config.yaml
n_layer: 12
d_model: 256
n_experts: 48
experts_per_token: 3
d_expert: 64
d_shared_expert: 0
activation: "swiglu"
moe_layers: [4, 5, 6, 7, 8, 9, 10, 11]
router_score: "sigmoid"
normalize_top_k: true
routed_scale: 1.0
balance_loss: 0.000522
balance_bias: true
init_std_router: 0.00877
lr_router: 0.000702
n_head: 8
n_kv_head: 2
head_dim: 32
vocab_size: 23556
norm: "rmsnorm"
norm_place: "pre"
norm_eps: 1e-05
positions: "rope"
rope_base: 7390.0
rope_fraction: 1.0
qk_norm: false
attn_scale: 0.177
tie_embeddings: false
parallel_block: false
init: "trunc"
init_std_qkv: 0.0368
init_std_o: 0.0
init_std_up: 0.0368
init_std_down: 0.0
optimizer: "adamw"
lr: 0.00111
lr_mult_o: 1.45
beta1: 0.9
beta2: 0.99
lr_head: 0.00663
grad_clip: 0.5
warmup_steps: 298
schedule: "wsd"
decay_fraction: 0.766
decay_shape: "sqrt"
final_lr_fraction: 0.0
batch_tokens: 32768
seq_len: 512
doc_mask: false
train_tokens: 261500000
steps: 7981
dataset: "wikipedia_en"
Below are experts of layer 8 (counted from 0) of a mixture-of-experts language model. Rows are named router (the router's row for the expert), gate (a neuron's input weights, with its number), up (a neuron's input weights, with its number) and show model dimensions 0-255. Each number is 128 + 24 x the weight over its row's rms, rounded and kept within 0 to 255.
Before each expert's rows: "gets" lists some tokens that make up at least twice as much of what it gets as of all text. This comes from a sample of Wikipedia text that the model never trained on. Tokens count by the router's weight.

# expert 18
gets: " the", "'s", " of the", " The", " in", " in the"
router [111 123 134 143  92 137 144 107  89 158 136  98 103 133 119 108 140 157 120 118 121 126 122 147 125 166 104 142 143 133 138 108 126  99 124 118 154  97 113 149 158 176 131 146 145  92 133 159 145 124 141 131 138 100 115 159  77 119 115 129 122  92 119 130 120 126 152 161 139 118 137 104 113 138 130 149 142 119 112  96 142 100  99 155 128 135 142 158 126 116 120  90  64  72  77 107 137 102 127  93 115 122 139 174 167 101 144 158 118 109 123 128 108 111  85 139 163  91  98 139  97 113  98 106 172 149 178 129 162 138 131  99 129  87 113 108  57 140 123  84 142 109 133 110 130 127 127 137 116 107  97 107 135  83 182 100 172 138 140 144 159 120 143 115 129 128  70  96 125 121 121 105 130 100  98 108 170  99 160 158 105 126 123 148 143 120 130 159 139 121 111 113 130 140 136 145 132 130 104 155  96 139 161 103 138 112 114 134 123 122 148  72 166  86 171 155 143 138 123 151 154 164 137 114 126 108 151  90 137  95 114 105  48 145  97 121  90 154  96 117 119 126 107 112 149 127 146 137 109 117 111 175 127 114 134 152]
gate0 [144 130  84 137 120 133 133  99  76  80 152 146 148 119 139 165 132 143  88 136 137 135 198  77  95 112 150 161 132 129 157 123 103 103 180 141 152  88 126 157 121 126 175 109 134 152 106 152 120  96 156 124 122 164 153 104 138 109 139 153 103 120 126 139 140 141 141 140 112 145 131 110 129 127  97 109 158 127 129 101 131 148 123 129 166 142 127 126 145 134 140  99 118 122 149 116 116 114 122 143 130 149 125 117 105 149 119  97 115 123 123 150 102 107 152 157 171  93 109 138  86 144 108 114 156 161  92  73 104 150  99 100  94 149 131 146 131 112 109  76 104 103 144 172 147 157  93 102 145 156 102 144 150 133 102 120  97 169 134 121 125  85 132 191  91 116 138 130 149 175  87  89 155  98 160 126 137 141 126 135 127 130  87 150 117 118 145  87 108 119 156 145 103  93 163 125 132 150 132 159 111 141 117 118 144 117 122 131 112 106 127 108 157 124 166 110 136 121 135 177 137 138 189  82 134  72 154  90 167 113  89 116  88 117  80 122 144 107 112 116 128 124 110  94 129 124 136 136 123 134 157 117 139 122 110 134]
up0 [134 134 121 129 112 139 109 112 112 105 145 142 132 138 163 166 177  92 121 182 133 112 145 113 112 134 178 136 102 116 165 140 126 142 134 126 156 138 113  83 105 134 151 141 125 151 150 135 145 139 145 131 162 121 171  98 148 113 176 165 123 174 133 137 130 114 124  89 123 120 126 115 167 124 116 100 107 139 137 118 115 130 132 162 178 107  83 141 135 206 124 142 150 108 146 127  90 133 160 132 139 118 161 151 101 137 110 137 131  82 158 115 107 143 124 136 129  86 131 139 134 131  87 169 156 160 108 111 114 135 144 112 152 117 153 159 161 172 115 115 100 115  96 149 117 114  85 143 113 164 145 133 128 152 126 127 120 101 127 120 130  96 110 147 144 167 133 147 129 130 161 143 132 115 127 102 149 152 107 185 112 115 113 141 137 145 118 147 118 111 150 137 107 132 127 110 135 159 137 120 142 145 134 159 141 164 141 170  93 113  94 123 132 157 172 165 145 128  78 124  94 142 140 112 148 120 138  97 131  94  89  81 122 128 151 139 104  87  84 132 167 129 125 107  79 110 127 153 144 193 190  95 111 100 118 180]

# expert 14
gets: ",", " of", " to", " and", " in", ":"
router [124 147 127 130  91 164 156 128 134 125 133 117  70 132 128 121 117 129 157 133 119 149 142 108 126 151 145 169 152 154 121 102  93 110 125  90  93 156 117 124 186 146 159  90 136  90 125 144 141 159 101 100 104  98 115 150  91 172 140 107 149 112  90 148 135 109 121 125 135 163 115 113 145 130 109 135 161 133 126 128 121 114 127 167 133 116 125 133 124 128 146 114 104 170  86  68 126 109 130  87 108 144 145 155 139  79 112 161 132 152 147 118 141 143  71  94 158  81 124 160 125 120 121 113 127 177 124 141 144 145 123 129 119 127 115 112  49 152 146  91 118  93 134 110 115 112 135 126 130  90 107 157 155 126 132 145 172 124 165 136 151 137 162 101 131 103  82 117 109 115 151 102 141 153 124 124 144 103 166  83 145 134 120 110 139  77 168 139 134 125 138 156  94 161  88 153 170 119 124 146 136 127 146 164 113 153 103 114 111 132 145 129 142  84 150 120 141  94 149 110 124 125 137 101  88 119 157 119 122 144 134 141 128 126  95 134  86 102  96 142 118 130 105  81 158 139 147 153 116  90 122 154 147 124 175 184]
gate0 [ 79 119 108  90 142 110 108  99 174 113 128 158 115 109 157 113 102 119 132 149 132 130 109 134 148 140 117 154 141 139 104 111 122 158 123  98 143 168 121 116 161  80 129 114 113  99 174 118 117 160  85 125 103  89 134 162 114 112 140 115  87 102 125  97 109 139 152 101  99  75 120 115 138 144 131 124 119 134 139 145 108 163 151 152 118 120 179 137 129 181  95  95 152 175 123 105 125 126 132 127 131 132 159 130 117 109 138 115 117 128 128 134 101 135 139 113 121 135 119 150 133 174 113 115 123 163  84 111  97 148 160 121  88 127  94 127 116 131 111 118 123 117  90 136 151 162  65 158  72 163 104  79 155 135 137 110 126 153 145 132 112 134 115 120 129 120 125  93 105 126 163 127 159 160 121 115 144 137  75 142 111 134 117 121 139 102 112 166 124 119 146  91 181  85 149 106 121 145  77 143 146  91 121 119 110 113 144 119 115 116 129  98 110 109 101 122 138 166  44 116 113 181 144 117 145 110 108 163 119  98 150 145  77 144 115 164 126 125 104 145 121 101 100  88 149 144 139 114  94  93 130 151 128 132  98 138]
up0 [101  72 163 157 140 129 122 129 113 140 116 164 144 159 138 105  97 150 155 166 111 135 125 107 130 158 138 144 112 134 101 160 116 110  97 163 123 147 104 157 115 133 139 129 110 101 110 115 134  92 151 107 109 120 194 131  92 126  91 137 136 125 112 115 135 164 128  83  78 110 104 153 146 133 122  95 156 127 147 145 152 107 149 146 115 110 101 125  94 166 120 146 158 177 165 148 110 129  93 105 127 117 106 181 142  98 124 152 139  90 118 141 132 169 103 153 115 113 100 125  96 136 113 124  83 144  84 104 157 152 162 126 107 139 161 163 134 120 148 134 126 109 128 183 121 132 113 124 131 129 111 147 123 102 106 131 111 154 142 113 109 169 105 114 127 144 145 143  72 152 115 145 111 111 130 105 139 156  92  85 190 136 130 104 175 139 133 136 101 142 158 158 141 120 113 131  99 102 147 140 158 165 118  97 124 122 171 134 148 124  91 132 110 170 121 135 149  92 105 141 120 153 125 165 125 162 113 160 118 106 170  79 121 159 155 126 162 131 151 154 125 109 116 149 136  73 119 127 158 115 120 147 139 120 185 101]

# expert 29
gets: "\n", " |", " |  |", ";", ") |", " –"
router [135 149 148 132 104 118 148 122 123 111 105  99 128 134 135 138  94 146 102 151 109 152 151 140 126 136 121 181 116 125 100  89  94 107 102 119  93 133 104 155 181 150 134 113 161  88  94 137 148 161 148 145 127 138 101 110 114 135 131  89 143 140 156 135 165 142  72 162 144 132 123 127 104 168 123 142 176 109 132 108 124  95 131 113 159 158 155 149 114 108 143  99  98 152 121 147 132 121 150 102 122 133 163 147 183 117 110 159 153 119 130 119 107 127 124 109 163  47 104 137 103  90 114  95 100 182 162 152  99 147 132 117 105 121 132 105  69 150  85  89 107 119 153 102 127 106 101 123 127  94 111 145 123 101 154 115 144 129 161 113 137  86 164 106 107 147  96 140 106 125 105  99 129 129 119 142 128 125 175 163 106 125 120 137 135  55 118 186 151 140 168 165 110 166 142 171 164 107 114 124 157 141 116 126 120 118 114 132 137 109 123 115 132 125 140 108 138 130 128 124 130 129 142  85 136  81 132 127 149 111 144 130  77 151 140 128  64 131 103 122 126 124 122 119 146 130 139 154 127 126 111 148 123  91 146 168]
gate0 [145 119  88 133 110 140  92 132 150  88 132 117 155 145 130  94 123 154 108 105 108 168 162 131 127 120 153 128 123 103 142 122 147 122 157 133 171 122 108 155  94 119  99 139 183 159 126 131 109  87  69 101 152  98 140 112 140 113  76 137 130  97 110  97 126 159  87 116 116 163 134 122 125 141 162  88  88 156 103 131 139 125 115 113 144 169 114 134 134  93 162 131 118 144  80 114  89 153 114 139 120 142 124 146 108  96 120 145 112 160 131 102  88 137 139 116 109 150 115 159 108 113 112 151  93 123 162 147 164 121 135 135 122  97 108  95 121 173 108 115 160 162 159 124 113 127 134 179 134  99 128 169 148 108  99 140 180 159 106 113 157 168 142 117 134 131 100 108  95  98 128 115 104 135 149 109 143 110 107  91 145 132 135 123 135 117 120 125 125 114 136 132 142 158 104 122 112 132 127 140 153 155 167 100 105 168 104  94 194  82 126 108 105 120 126  76 121 139 139 108 126 129 201 140 141 157  93 131  97 146 135 158 119 152 128 123  95  75 169 127 169 129 126 117 107 106 133 103  82 148 103 109 128 112 125 140]
up0 [159 139 137 167 144 134 108 103  71 122  96 114 136  83 152 114 121 125 148 125 143 126 118 119 115 121  94 124 143 109 116 140 135 101  88 121 102 109 157 125 147 119 154  93 113 149 111 128 150 171 141 140 133 132 105 155  94 133 140  99 144 115 133 127  93 180 155 112 111 135 113 150  83 109  95 188 155 108 136 142 145 115 130 160 104 120 141 163 112 164 117 120 127 131 135 136 113 135 157 133 146 138 152 119 134 151 165 122 145 108 156 155 157 150 110 106 143 123 144 122 118  69 123  74 108 159 166 123 106  98 102 105 124 115 137 163 126 152 116 120 122 126  86 107 162 139 117 136 161 165 117  70 137 182  96 152  80 142 156 121  79  98 149 184 143  92 108 162 151 116 116 130 125 140 110 126 145 155 134 121 141 128 141 122 124 129 123 126 135 129 136 137 175 189 132 154 129 105 108 114 118  77 122 125 130 130 121 162  89 114 174 121 113 118 115 105 142 142 187  97  99 153  74 119 132 126 144 162 159 121 112 121 108  85 110 167 101 141 144 123 128 161  90 137  95 125 114 145 120 121 119  76 156 158 114  81]

# expert 47
gets: " a", "1", "–", " as a", " and", " for"
router [109 126 128 117 135 162 142 104  83 156 133 105  93 135  92 112 154 149 137 143 134 128 141 145 122 141 143 143 130 139 139  81 149  88 135 123 131 134  98 137 135 176 173 123 135  87 135 122 132 174 110 113 152  93 120 128  99 136 104 128 155 112 149 135 178 115 123 170 157 135 131 123 122 158 135 137  98 164 118 124  90 117 146 146 118 124 137 132  89 127 137 127 110 106 110  85 128 131 134 133  96 132 145  91 125 115 157 117 116 143 138 100 134 110 110 108 165  91 105 155 143 123 138 113 127 135 130 129  83 153 157  89  99 115  94 106  44 156  95  83  91 143 120 120 176 149 109 135  96 118 144 127 152 119 123 145 136 147 139 137 179  75 167 102 114  92  97 143 137  92 141 101 130 108 125 126 148  99 150 123 112 141  85  67 100  68 164 153 111 144 143 126 133 121 114 156 148 128 121 149 111 137 142 146 155 101  95 115 119 108 136 133 132  90 184 134 141 136 112 148 130 135 141 118 151 123 162  98 129 115 133 138  74 134 112 102  88 110 101 133 137 134 122  97 158 152 151 175 115  88 131 173  91  81 125 177]
gate0 [ 80  98 174 139 109 129 138 120 110 121 126 112 129 161 117 135 137 166  96 128 133 119 166 126  99 111 110 120 104 149 120 102 155 140 144 128  77 127  86  82 107 168 141 149 136 136 139 123 141 183  99 152 157 120 139 114  96 119 153 126 145 115 149 174 135 150 107 100 141 141 160 115 106 149  91 101 125 140 109 128 115 153 123 154 130  98 105 120 136  99  95 165 136 126 141  92 103 140 133  96 141  99 125 132  74 105 128 113 145 131 146 108 150 106 119  55 148 109 101 165 179 151 147 142 129 105  77  91  93 119 169 108 134 126 185 147 117  80 108 144 154 132 113 134 119 100 174 127 105 124 175 101 151 136 100 126 144 119 118 116 156 143 147 120 150 171 119 126 192 105 110 103 117 126 135 113 119 136 111 139 119 129 156 124 120 111 128 134 158 114 121 105 106 126 117 128 106 135 125 118 118 158 135 175 103 114  92 126  92 116 145 169 107 135  96 148  76 119 139 169  96  92 131  88 153 122 126 113 121 122 132 135 126 169 147  60 163 154  93 144 170 134 131 126 149 126 147 129  99  79 122 151 101 138 125 118]
up0 [ 80 129 159 114 127  83 103 104 116 107 114  73 109 149 105 129 135 137  81 179 110 101 121 195  94 127 136 133 118 138 146  77 157  83 164 136 118 109  72 111 125 181 150 163  88 116 126 123 159 151 102 161 164 121  97 123 113 140 119 135 179 115 136 178 108 151 124 118 108 125 129  90 164 137 152 148  99 139 124 117 128 141 124 153 153  72  90 164 114 154  81 116 125  88 136 153 148 124 164 122 121  88 107 133 136  98 122 146 109 147 152 108 144 110 144 108 136 119 136 150 166 139 111 112 133 109 127 103 115  86 171 111 124 117 105 151  89 140  95 144 121  94 119 113 130  81 143 137  82 105 164  77 126 135 113 124 148 149 113 105  99 126 121 124 147 119 100  98 163 105 124  97 137  83 110 143 142 123 169 136 127 139 118 118 144 116 124 137 155 111 145 114 151 119 138 123 151 154 103 144 123 130 136 129 122 147  95 106 144 115 105  81 114  89 165 146 134  99 145 141 150 118 157 117 134 115 120 114 144 116 141 118  93 142 161  79 117 127 106 129 139 106 135  93 166 157 128 131 109 109 120  97 115  80 113 158]